Experts of a small language model.
Experts: 96 experts in each of 5 layers, 64 squared ReGLU neurons an expert, 4 picks a token, a softmax router.
Training: a variant of Adam for the experts, 568M tokens, 3839 steps.
Below are experts of layer 6 (counted from 0) of a mixture-of-experts language model. Rows are named gate (a neuron's input weights, with its number), up (a neuron's input weights, with its number) and show model dimensions 64-127. Each number is 500 + 40 x the weight over its row's rms, rounded and kept within 0 to 999. Numbers have three digits each.
Before each expert's rows: a language model's description of what the expert responds to; "gets" lists some tokens that make up at least twice as much of what it gets as of all text. This comes from a sample of Wikipedia text that the model never trained on. Tokens count by the router's weight.

# expert 28
Description: Opening parentheses and spaces right after a person or place name that starts an article, before native-script names or birth dates.
gets: " (", "–", " ", ",", " =\n\n", "\n\n"
gate1:529509524398478497484489524518506435457472534517495514519541455513546499491447448487510454515453488515478460518511450523393438513545542465596495582508549537462427500576517481427507489501466479
up1:477588508457481481445516470476540509565542535539417586548475502454505490529497501427475500559456472492534520557450479463486444485453489503485488405477518489510515593487468578552513466536499436
gate2:475485543560496440519479531551419499531482577420484542452420476508535505525496491466438499440458527457508470552543491582467568530480524540463489448485478543509455554560486466516526504480517544
up2:519494523415507494557522461437458524534523516483523524484437507524510479559565491483485532403555533540499559486523467517473523472527463516472481467476512530563486545500440514541492448468473462
gate3:472573489487441482471515474582446494509482559513540503526494474549477473490558473483518483457415455513413481521525431510509442486478439490468532470449488463495442584439562565511492513473524513
up3:517509479523451467498517475558509468512477558427496468441516486498457463439557476566449530495507474434431518465483462506566493516474441495506548500459470488517505574478538526535536507484489545
gate4:497468573483490489348540565564529471473489538417493500542384516455559520494557460475455492468492488459454471514569502542495510496468494476490562527479529527461544470562499487561526517530513499
up4:472457488439560511489513498460465577526495498559487476453510511515525458555486487528528503582508509537524529513467505472499488482556540531483457460516571466500502519490489500437479470476467521
gate5:456460489500468520482571507465482475529481443542470530517364478494492491522549470463475513362585478532478504580539518491473518516495507470456475482541402493491459543524517511459493476509588504
up5:546483536477562471489483541543492496436522508522447482483599513502511520468493500531518490578406513516538504460465516525543434431497491521511458536460601502507515487436473489537495564508462542

# expert 2
Description: Middle and final pieces of country, state and foreign proper names, such as Bah-am-as, Lat-v-ian, -istan, Texas, Carolina.
gets: "an", "am", "ia", "i", "ian", "al"
gate1:518532514546537473512533466513519515506446447541542378523536523471549586459490513558534558507551596539508492508546553490508490520445505443518504488423459475442447525487530530478522450479496508
up1:550434482502442562456496552459489400518485543439436523471525518490489524545500490514485487485474487528525505546413482522487512475532590580464538522549526512534493525525474512542510471435462483
gate2:469484489503446532550544545547410513548414479494520502513440423496484483450410516477453478525589463533460513545544471559471435511476479505482394526438507426419473517463534459481467522548534485
up2:550514507507531414483471464453547512469567535491450499463542585497521522553571508582533503471439582519497453515499526455535542446490493489586602515566523559561472455489477508507543520426474536
gate3:474520528579469551491457529430528532578545577455436422514543479502510475480466469526533467498526505545537469532546461575480541498535526525512495484472530442437571523472502495471547548518492507
up3:538509469539523528495413447471562556470602507461515571528526423538471482533462440433479482514478596533529521471395453456491495525502474524530465489503423451494526544507469456526464482431565538
gate4:484508524553510540530420454473541472560542563501480561485527480487556437522500533526518505500517547489503569481523519431516600534512460541469496501500485420556501487485547592474548574532489458
up4:489474538550490576506511481481535474510424485478478501520488515473549524491523526487602507525508507510529540496509510485577476502502473551442511517540424520500459489480538481423498547486583520
gate5:445484472471564537488493569533519517487485506540496417414441588467480460516522511517529559526465521435533499494533497451512490554510485488515449584531505468508482499463438538554557525520495466
up5:499476416509514517485516550478543589484482496526431426475403535504471482551514490470452558512529486479512454484505471502444503445501544478481502533517521469447534483511555516580469486490518540

# expert 9
Description: Final pieces of surnames and places, plus demonyms and table pipes, in sports and election tables, such as -land, -an, -ski, Polish.
gets: " |", "an", "i", "ian", ")", "a"
gate0:507571448487507563490557449496555542544532414444515497418512519567465469492453457454459548474555520426539501507498482502515481457515541414516512457453421549518536502545581470449527467525492502
up0:526546425476541434568435506502468472576497483544484376514494495495549459583525455497489487533570510452499475553478490578508485439533525528453512470508529516502559506496546507463487547447480502
gate1:428453525475456453490532537559493472534565503469495440522475462452533507582455444486520518533464440518440542544572494547514481487463523496551525405550567488497469472489514483523544511502433536
up1:432506563568516483485472569569563523505539440515499515498428484470467467485481496512510483555498539487487562494588458596568500511456488487467451481562471479477475501504538476570511574440501533
gate2:494433575500449483435466527514620473420531513552472470512510536505568595494535471514520503508520588405497467459534474474582484444476489543538544493427464577487502463438432441500547534519495492
up2:495530553508556469515493442588538472484492376504487576475540548521494509473548519425463530497473506466480455490508486478582495505449530506505528497472460480546491474520454526506540572462542473
gate3:450493514539444540513559534463399473494488459510523470489462556483490471499395495416502515537475505544450553498468543605532459496484447421468487553501485536471492510530519459510453492473553500
up3:509572521505471529449506460457571522459492484435553505457531493529490496401486491450484560523463510475471470523521551509488527451538430473422497474568520527433434555503493543478560520485466427
gate4:523465526535578471532509504500473462523469482444481502501439492440538528543528515572570539588519461527470516535552478500484468474453484482511500443497516417508434463471475506573525559468456498
up4:499508521517457531482503503489498423578562514504528569472445477514484552494476474476563441508464484505471447484535548486470544507427506499491457465526486539500459460450500540429573530469529547

# expert 36
Description: Verbs, digits and pipes in census demographics and election-result tables, such as were, had, or older, households, seats.
gets: " |", " were", " are", "5", "4", " had"
gate0:529532473382486476516435451443531492518500532560485452414567467500520452511504532535458519488433503564476476612452512457522501467516490474465523521467523549556515484490433505462511527508505437
up0:482503481434545515465494447505459496572515468494486463497506512555532492521508567507496513430558530481539534581462467441512456433495495523494526532492543540441467524485464529524550471547497520
gate1:454487472559497451552472525509577455510502561509545444522507445442543540513473457554498528529505483463431421463516575417473493490544488511493528549520564516545491551522521474603525607441536541
up1:488515475492532537477487558509494489486517500528484468473503453528455460471493552520492459555489506472427510476465488444443553527486460518568456486535443482504500540477518535449496542513473440
gate2:543568505530499611522476610570487481507437497504556506436500420599544489532559537492470501519518496490448483565504516476490525511503512493563525549522495489481454508502531565503514469495510498
up2:515440487471554400487565405491492513495577481532479522551495570430474530450433456514497495481472494499532477428524484511492459498519518520439453454492492501519531502490472422507470503475502531
gate3:523563492440519485496494445578477536489466539463484459485484519461460511512506507459569431431520479538445543525510447447523443523468543477520514528509517555534514475476485422469511533483420472
up3:532493543462523483523554551415530447469578534511509540436538461454610491535495475515477517548509490475501513475503509489464492504602478482457542520516511483474517562538481544500456448512485538
gate4:536552474553530544507529478590517513518537493483469527471391484528482459457479492489466473532497482448478482499460474456532448495453459507512542472477527504411483487551567426485505499560493472
up4:507437564429521447475473584438447477472406509565506500533555502481531535557527518505520528465497494548486513477549522498472498547533561550461487521501534481568499485484459562498507541454501474

# expert 56
Description: Short lowercase pieces beginning or continuing common words, often in quoted speech, such as n-il, gu-il-ty, th-ink, pr, dist.
gets: " m", " s", "l", "h", " h", "m"
gate1:516522433462532511536522567498433490493504513500524477484535505563452463529538477508407458394536566507550438499528464526449518463499582523497444520501432471515553443513515494469516572485533556
up1:496496448516530503416576540471476461520519485545450546519550527550463472504524461558493500461557532481591420537469549529522519467493544545493464478465461506487482439488484556542544468514530533
gate2:538540480514479502453539566451519474476505525519473564499462448469474511480426469484513530394483501499517470512497548416476462489444504467506448551508501500484529506524506564502510507423433440
up2:523509494442437576448465497526491450525447463507426545514471469496459482489495499497510561427476525453553512443461521513514446450446500561544524507472555433468483543516611517525458500475507499
gate3:488483470466467463524488515468443513588486568426508563494534454531481447544535442451559547583459532461538490561455495416524501489423462498547549551511543469550495473528584461453487474446511484
up3:545521556562477548500530421507513491416529452559493535557481565468502522481437494482459489405459456471468497531516525490488552479561520505449398461524486527476500474501404523596533570473432497
gate4:488430547533479425503522418535452513504530460513526539512488438502546558539517573494547477474499522459515506469480373488575527428428533481496509463540466548559366536514499511482471533454438473
up4:459493470467556552545375580486569527481428554457476495473537547428546473464492461491460475496517433523486479523418572569447496566555487511462476513482511474500560508492574500532531458463508517
gate5:415510492531590527397476497507455426479416568450500525482573494550467429515511484507483547483543546493500513474473486536472478513555494530571506530516516405518397533549553536498515494490560496
up5:503464477522473532571431551486461505439512558480476462488498490468487528522535590484510510497551483484527549455495496536508462521551545584522546496516535531463569498527518513555439432510487510

# expert 52
Description: Colons, periods and line breaks ending a paragraph or heading, especially before displayed math formulas or section headings, plus not, is, could.
gets: ".\n\n", " |\n", "==\n", " not", "\n\n", "."
gate1:525529599501427597529475468571536446563485450468458505415474489532466495520550518470467561442488525464470487447469406504498451543527505518509532542434493523515442458521483438461592485476536467
up1:485492412490588423473553525466458561465502531509523508600515513474516495480437493524519443554528474509542503548537594492508530457463495460485459468551522466479550563464532564550443509525465512
gate2:432519495539485552461424503454518507647479506528525528464451456488500508512589460553527452525447553530472469542531508559448470537443479468521494524510465484536537485589524551441424490528490563
up2:576454477459488430506555458530492493373533488487509463530547537568491490554463527452480568504515435493511512462493459473560540432564574538482554460499544525494473467408471434579513504505493465
gate3:503492536534481527528463556442438533503560442488452522530512492479510429530507538514428506438506476489453537448498500481507558543513485435503470584511488502463468467437543496471529536511486504
up3:476471467477520486582528476483572531494499585497502525495491477543486553586527549432496559463518479443542460505524519438516455509478508539478528416508519460558498544590486491564564464543512569
gate4:495464515492487486485440501489547493495512491536520491483527422539490486492550584516470452484513513463529557499538512529514522496514461463539452437490528551515488506505455508497537507446457553
up4:545470450498531457498463532513549553538445484531492366542464556556472458470521546459544485548561496391566535503472537485483492537498474472536481431482539469533479487466462503459447466518525493
gate5:533477492526506557444493499543480437443526479466470456530522510523506498534458500479462485492486464438508462509477545511412532406542470473468533528495489564557457582488524456541532520559435507
up5:513502459538501518451490475590467502502430475488507518510481464604530523503495538532480514502494521451519531538519506464503510456510369394507450497501485533530509531543513528522538458569506532

# expert 62
Description: Tokens right after numerals: units and abbreviations like km, ft, cm, pm, a.m., BC, AU, and coordinate marks °N, ″N.
gets: " a", " B", " A", " |\n", "0", " M"
gate1:459528465491508453465503463483459498484570536531531462525510593439448415453461508512513564428470495547536473528540526543515446508443459464496506490516471489512487452519557451451488470517486487
up1:400488513507483504455479482529408471505602489548526489517515514464490478480490510500491511515498491554544427538525588534452459495390462494473473474501506401529523490473565493500519432569513461
gate2:460468542481479534447471576490499460526487513497466534502469493446526538419452422519540517564394484435509466485533490493510540503470492365411391513528496499546523509426532565478463497446609516
up2:503520523520460463577495485470549563505514460581500435551469507502461483598515576474483484429504482538513512514498484574530495490542514505479560488571501525504530501534480433432517503538414521
gate3:502560444489506523564527536474445426522487493473508540455520466506533452440446567521479515457487549504578527472510477466506510516557448550498514406473460465450423573481563580466567529537545498
up3:460464554468483504489431389543549481451539491471510458562516561461510563541460483463544524547500519521466480541466479513425512471495547512513515616563540524568568419460396419570479454471476493
gate4:505463505486519491498462438465478539551514523443566418441428507521423472510444464405562465492533460531474480499490507482433535498502543510493483432519459514521470555536512498412548446496519519
up4:506579478500487510505504570551554492491490490576416573557562501466617505482557542539435546545481529472569519490508496526550475491476420481516477539470556483499539499458462509583440532547462464
gate5:461500493469445425417518527509474441511545507520478491511517457514583455572521486475501504501425486465501468513566469506520547462467474525440449443536536559468528606482423598445489442533476521
up5:547463458497486560569547591469566467520573460556484518438553455472585513556530446496525553496559522505527493516449496521488481529523470579505464472476514504520496488561494482517537505486485443

# expert 41
Description: Sentence-initial subject pronouns and who in biographies (he, She, They, It), plus closing parentheses after birth dates.
gets: " he", " He", ")", " who", " She", " she"
gate0:465546481493453472496461458512483549486503473469443549498487556605522466494477436394435531459541487506489501539503536552532567458523479527494519518469521415477518495405493562481511551501462470
up0:470478503539544444486496533505534507497512495520544508443495517512504519523526420528555436511482501471453504535517513501527490485545495480489463471568452500520420441538515440480463520508527496
gate1:471442587559442494470463566529529524459523520524503521525442492468508528436527496551534492525499515496489520534437476431542486539444505460450418558503504510545519514506489516446507506459494485
up1:508562476460558542537556448481437536528454477500490466509563538545550466591475450470491467490531511478503482471501488576457528474553471531534575500480504489464493481533578479532486481521522550
gate2:479515471500527457486541503470427543448508493486562557454455516437512522565472486509435509426501521552564514552463450523548504518520477492494553510482460493469522485424595473493507520428506567
up2:459538498523526546534548453450440544447502513489482538477458486475517523532540566508461525494540503498521488490461472490565498532492572509476534504527454441472462513484570500448475423481476553
gate3:537486479492443496460531525505493524490550531548521420527498461545511428488474468490537523543462535525582529579574462507453487557514535460419468497511533520491458532534559476466483491473509538
up3:478506522508536501546461466480519459504454455468498551485497550459534567520518535532464471440555480491432506454428552538503500419482489557509537525479491478479509469441491484535518554521464460
gate4:471465486533466516453485505478403460459605509532562507489500465494541481532510502509414465421483439471465507488479561526488526481546563507459501510533496491489490515510544491485436451508498510
up4:603502543519452523492439474524458452474605555455528500487494501474564516544430473482538515544495491483474500583517484475485475498525462560482487600574511482483483515536469517422459460510486531

# expert 37
Description: Auxiliary and linking verbs and adverbs after a pronoun or relative subject, e.g. who was, had been, could not, usually.
gets: " is", " was", " be", " not", "ly", " are"
gate0:478580478516561474500557507476455519513469509425427510529425510496445506470493496498550530456476524448509507503482493469490498546452529500522533520507485477619456550441548486531448378466476437
up0:495480476547549480467573432503467505490489460475499517442541418510458501480500500542486515536519518479532491516496533451500457613467531569439493423526532518514417494463510496461478476521544496
gate1:529498477455522514565496423499491509561552567471468491465516468516572437507474522524511478518504450464471530458475469512435546584564578510504477494481550542450512493541577445475461524529560552
up1:444548565499497560463536523461461558454413472591503491530506509497481519486522537454533531474389569502541593550510455516497497446515453459505477498568495491544507589390469504511485514467395441
gate2:477433489505500477564472432500492488442462514515507554491442447439494588503489499455471476556505438495439480425537511498511471459513485476523523493510556464571599504431502455510533543538456478
up2:484451484574528504595510488461562455445454482544558518485446494522479546458539552448452476487519556524505457431627559563529545492504464425495494478456510519517527527460513460496526535514508519
gate3:538483485499470555483494528468545472502595501462541498447501536496478628436535528502470393470530390458463476491448462526497521471539469471573482538495496493521540433502493518521447537478506579
up3:479473630486537466495463528508519488440521501473429523503523423487559520415504476415471540566525491561543518460532539510499557548510465481438441506556462590531491546564456487555441462458457472
gate4:533459505484569522491521498512542535502501499438518519473529574436548498459427456489539477482493543449470513501478403466482486518515516561548577481533466498577532566423509511513489504520479517
up4:503529499535582458469493452474479558501528506515526520471522473507498490502539433525585454532536545466463467437497501562538475523482466611516506445490476483485469544489561503446549564484554474

# expert 39
Description: Function words opening clauses or noun phrases in prose, such as that, some, many, where, but, with verb pieces like t(ells), as(le)ep.
gets: " that", " all", " some", " where", " which", " many"
gate0:488472501527436519509474459481468442462519521562595463483437478537513453490496520433548505457543467525441526556553471473544556468525526493531482489489453588468485527523481450534470492556446536
up0:419522464634458580506502506510488498505462514469521488513512478565497585510540583515479475483480498540461507447495483481542465491482460540527493547536480525519489493522480532526527490470493545
gate1:544492486481443534593538465463498521477509482546475574465557492570493469493456483567462467510521422506475554423420530534423536513468523570511519456471476475496514499482462482452441556518566438
up1:508515493524423542576483471453525515430520445542495545446514479535525469510489514589473507482469457451434499459486532561502527520497462539517502459454504458522510486504445503428451556530566439
gate2:459542503552469473456545480438523429476567561451548485571528493479502474488499529499541504498437510522547449550557527576516519496450563480532579537500492515493478516498548508522467542539537518
up2:527529489423496524518464538516455573535519510485518508481468516473493385522447553453514480499514479454444593482489491490445483394516444523510489474487516534439499495538440461481560465464488529
gate3:491521530551505486497496480474526426470490582479499531512571463531562486500585471593601448567478497477481519496506496506476451473513428566456547486468433532555480493514513534482557511436427537
up3:602496483463499499516475456503604517472516478515457452458535530519462455477471511491469547429551530491474503515531488448506544531525542560436494519552507508482486528476495439552529499447477498
gate4:435525522538487460503443527499518501465593474473560441534504454555507425527466497560498447520458501504513358474497492505515536574510499453539544518456486457455473477567473470517481496450543530
up4:520525493539489464556476475464515415489534441531494534448485442517484463477455468466528508553391488441483492413503526432491475515491550509559487548525445497481502444441479491555492548489444442

# expert 43
Description: Month names, day numbers, year digits and the spaces or commas between them in dates, e.g. 22 August 2008, February 28.
gets: " ", "2", "1", "0", "9", "8"
gate0:476511526503532472497525407422523514488479430427487498468489516530453545500471470517494539503503495506515502523512499515509523501520501521484445549535480533448481502418497562478551514493450545
up0:501493485552478528503567560562487495498533563578510489554502458432471509449505501506490484504508506455473486436486526489521498493484459489550564444453476490569528496561513439520405517502548496
gate1:562525504521514486501547445524507500514444543528513463474534523510499468533526460420538494467487478488458479556478543530425482632504538518464519397446558448539429471440542497503505489442467497
up1:453495507509521519529489533447556503461496491460496600550418423566474413503416577503415498495499455485491518514515435544467514438465474500492506524543460535522524527512500520523527493567599479
gate2:452481512579474457471491543478525532449511482517522533553560447616513492514506464482458534495517480534434488582478480575462522509534432490470474495491488552488522519498536574464578526512545523
up2:517446418473503515494496467488451550521437508469513472504510558443554503493493573551534496478485528473488534485502531474487560528493503444619484545515560477444447476493517398534534480515452555
gate3:464474533511482523513501533560457482580478518489489486412534527413468500518567523475525431540513495516506566523509528573589500499463501436501515565478542468489462487502513539538453459556395457
up3:473518514482518455484540535520506514468478515484475535552488474514572567527520572483608510502499493436475414472538535466471520527495587533549455384608489516513432476494551473500529495480456535
gate4:535502474540513583585430556481488471494512521434514534451510498523442500501498426512511536426527540427415516496502483469522465575557491544519482514546409519484482498477468522524513576458537570
up4:479473509453472410435564464528512512510501469593485451535495502499529502493485582488485460565483455553588504502504536546495519415443497447467515495436589478507540507520527478488466436542465427

# expert 57
Description: Tokens following in, for or a colon: articles, quantities and time digits, such as in about, in that, 3:1(0).
gets: " to", " in", " that", " of", " over", " which"
gate0:500476546444450455480513539473461514536577494478497450460480481475503468419544625493497569423459427536501565518559532558522535481472537462397515483518505534527535510500471596528559476502505573
up0:523526570492481506488516504502503514506439463485515444467444541378508471534530484493455548502453517485517432541546555573483490532489512515437499579456611573464469518407476483523461547504504531
gate1:489433583539574523480494534498432474519498510391524431537481445498529519461516529554461517514473474472468409493491528499459538533528539509549511485483493498539486452512544549469413492561559510
up1:446432399457472497477530462502516553495434505613576503481562517431471513478419447489523500484473498505453487492492543496466524465506421499540463543489565480500471471474488421527537509494509495
gate2:518499501540464508476468565475500438419496532472519486508463505505479525480524517469507506569480436512572494508564620546503430498445478454438495581435505538479478527467472489564506517438525441
up2:519549464548483565460426529509488476513450498434467491480501477504435548466526510397522486537543501429528543478491494542454413455519486484509522504505498498495501588386531501492549475523470518
gate3:526509493493562426494480497511511555445475459539567457519548504483504454545453423508432468577507477473470511541453410490429502437493513513478535489507477521599493589561485499459442449550481496
up3:508500472494531480490420447527540474461483476537481454491507526462540447543499570572468545528527508549459598558556479499517487505480461496478538470522512539514547472502498464484414492500504584
gate4:500556457467527460436543502458502417473514495449531453424449503478508489493516508486513494542444472499517484489511534533476483520495542453413485552462472470550409493507524521448414446484520491
up4:526506462486518521598534463484509500571436531436463478505499498575495502535503487553423424490536428451455537495467513436537469450509506456496554503503538577569445464462512511484520498441439494

# expert 5
Description: Word-piece tokens in species lists and taxonomy text, plus slashes and pipes; e.g. ple-th-odontids, m-oth, liz-ard, /fr/ pronunciations.
gets: ".", "th", " (", " E", "/", " G"
gate0:501531526494450454483508557438409464564479478528508537427526496553496427534540518462455580468455474491477463515458499469480450520534570505516441437486519442408444566491476485497488488432439580
up0:468481506542469445453485558476424462541508460500465512438516501543507479520569494488534498460515510479488478486493536463515450537508540491526498446504517446424454530526513515517509451424485602
gate1:592518509500462519519467497465459478508453457446563526511547465484464493523440450508529517508458497443544518547540496461493536548518478550490407525528444457490500497574539443494459523437523498
up1:534539516552408541483474490515476513481511424457560539517497428473482587526530475564563526492506495477494437510529482505409556545563444518506505516515493447480464510504412507454444509518552513
gate2:525451530538584435490548528466524503497526539503456526530490499466458532519490464510515477520431491531488469532517507519547434448500483456520524555507521514430509554555527551491395492493491559
up2:480532446510407525520463472511493472539451492516531456482504505545520524484545510526521541509586540449500549443497505464490573555475528531482453437507467455554462449450502479522583470478521457
gate3:514516563524489542455494532577468471512443455554496501473443466484495534512471506499523451562470463424484522497494432488556488501531497545474543515526485623457444523508484542444544523490450475
up3:517475509536548501471452446514530498520487492451553572476525510549542536533458537512433508457462486571450555532564536575470538468522490525464478530506496489522564491520496557465509499530478496
gate4:444507481595491577478520486491531452528500538541509556439515444504470564541541523455538497463461441506485528460522555490483571475488509490503502530478407500450389514496447464482519528520561434
up4:478531518588383587505480445520524476543548485526467530475493425527477551426505494521540527462480546465530540488480552490481503486483481461555556505509501595501465524517524463498529488526535544

# expert 14
Description: Opening parentheses and "pen." in football scorer lists, Thai/Devanagari/Chinese byte pieces, and table country codes like FRA, AUS.
gets: " (", " ", " W", " N", "(", " J"
gate0:499556505533509473568518462570485474474521474478545572559532538442564473491518544435523461521503457550477551455450414429539565535548557485476510460554448470557436494452464513494492469475498499
up0:489455473430516495432491561441507600546464547539510484485445445536507529547554506520484489427528541426444489465535582620463473381512472468507495492516507471491558481523596492513466583484501505
gate1:502579476540454510456554497523456486495540486492549521521468566494497495507465517493487449485452518548464505542537471499513521498435505530474489518484579524426431499498569504415505512414541555
up1:471547467560486520435584512511470457511495480486557541549453521485445491513457506527471460509470505505450465550529509506497507505427504497473515533497584539465459494535577524422512483418540559
gate2:465513527476452541492423516577435497509515537534482524495447545516506520503604492484502525516561505524416574505590431481528491467480473568513451478523454457461473533492568536444481543503505520
up2:480536503514572455503587443468559506481478467478526486493604451500517517505404498512528459498451524442573403513450559474519522505549503489547575499509570545523505471483433515516520509507453481
gate3:481501488510474517519489566515558437555569450536489500537458490484510458519489503435482500532470503500409578454531473561464542486504584438511482558475503562401435543522553546478485532506589532
up3:545446469423530486510505538511514470469496392562509470503546462484515511584530476512513537485414437538522541471514470408480548471552472513518514541467526495498512608494468521443487485473516466
gate4:543530525478411470471497514449522483408490503557497494461539471507519536525524497525495493529447601528603525428531442531551512507525483486517482559471470525538512552554411482511520510569508477
up4:511532488477525537470496431495557517598470457465514491502468518495495468476459408523474480508536515504537493624460484474416538470519540519539486463497468472423508461418516521525494492531542573

# expert 18
Description: Commas ending a word or name, plus and, while, or and dashes joining clauses or list items, as in Hawks, Palmer.
gets: ",", " and", "),", ";", "\",", " –"
gate0:543508483515476493509459474497513379474531593480428537526492493466521575470488463521432523485459492464485547498515480452537513509540474464510565555491470512475488539576424468503475507494565473
up0:501484514508522506503533558512457592470470485552588510446512447553487375485505543456528442525548488524509484483503545549449479498481523520496457460445477490543540459493540543535512472510571495
gate1:540504516518479466489510480497545442564497492502411469544521481541537549470497440517443463505494543458450519445434445534437504455635525504550531517490550474488484543516431472534483529568478551
up1:471523517457514529510530473519470584455532523506548531460463523481447461545505533430542514489517471559557431553533562478521456567357484508463467432525472510515497458472563510474527470427506492
gate2:544513515468506481522467431481514530552505490487456452501514466508538459473547489513468479511491521494537402595459482490458503524527547479504468503491456500553435549406572558484545463505492495
up2:393502480533523518506504574546570472463460457412472523476515401501504556445459439487589484531467495468525508452547473512504542520426451530457491497576520463548460492527499443494480617487480469
gate3:459462522441490499509536554505463509551498567493470444536447546537521523534507495476455474616454524534428500550521511396450448490557481455533489549563525509489475457527552529528538467474529506
up3:503590402542466503469458465454493493489555469450455526486551429495470460458538478523509546489521446465570447425552554585523526532456539457490455492464453499464500575504488508480500550568530478
gate4:498482528513487485524509494536527492530466503492566520474507510536494437454558467416432511517596506480491444467475527556427444473431435466496492497477548524571529395446546447463530536509481495
up4:513491462475542526479486487475487507475527453531427499558489524468510517502444519615504452458433515522521517548476463393570550522563565550483469512525453488463491541527459530509465491463496528

# expert 38
Description: Commas, closing parentheses and quotes ending an article's opening subject before "is/was", plus occupation words like politician, footballer.
gets: ",", ")", "\"", "),", " was", " is"
gate0:462463547508523534484529436442468481511543517433493562535454473518525462559539464446466554488496538483518639527520543474490504570495473558461535515483456557551550560521491517498492437522531522
up0:475503437485449546547501448561491525503499482542558534509506456530526509562530444480474459469453522467571611517568542495543451558471451514560516458472450562525517534579482565538576428505520453
gate1:438539532475541517517412538522468511475460506411478433478438467498519495467461461477468512477561479537545482523512527520434496470519551482540456452432486547548518511535494451506530468574559478
up1:574463454484439487489566487493513459481540483549555601479538527512491484514515530530529486539388519476454552527567474475533511523495459520452531562581545456463458512447480506481460524441428518
gate2:530444548494507437515438571462539525494525529501453481463498473481534467564483511492489452447514430574556504569508527486538485470497539500464483474453469521488481535473455494599548514466514504
up2:492504472529482511454475467548567504535493462533506539416548527492526545468553479574470555472504559491456487504432442458545549493505534495465425543455487503483533453474501529554465453507551508
gate3:426476484469473411533473506519490521542554483468477496448537495516492499503470486585498426473562539479460469484469450495537527477514511470532513432439518499452547453515518494532476541417471518
up3:485532543539484510451577528475538464450466481535460524458496488481527566461524469530477504508450431488546549559647524442495505543554495483467524565506545492555531518462488543515497473521568471
gate4:506483527523524517530561484460481474468493503458516539507538463537518560589523509481486478585489504506451497490529495477520510476554461500437557492520535476445506501519437541558505525605472564
up4:525521462479479486489472535522511534466506502537494498511464515468465479476431481559511546447542496473521528450518489521490474506480532543562461530507485532530492511471486457433437567400554499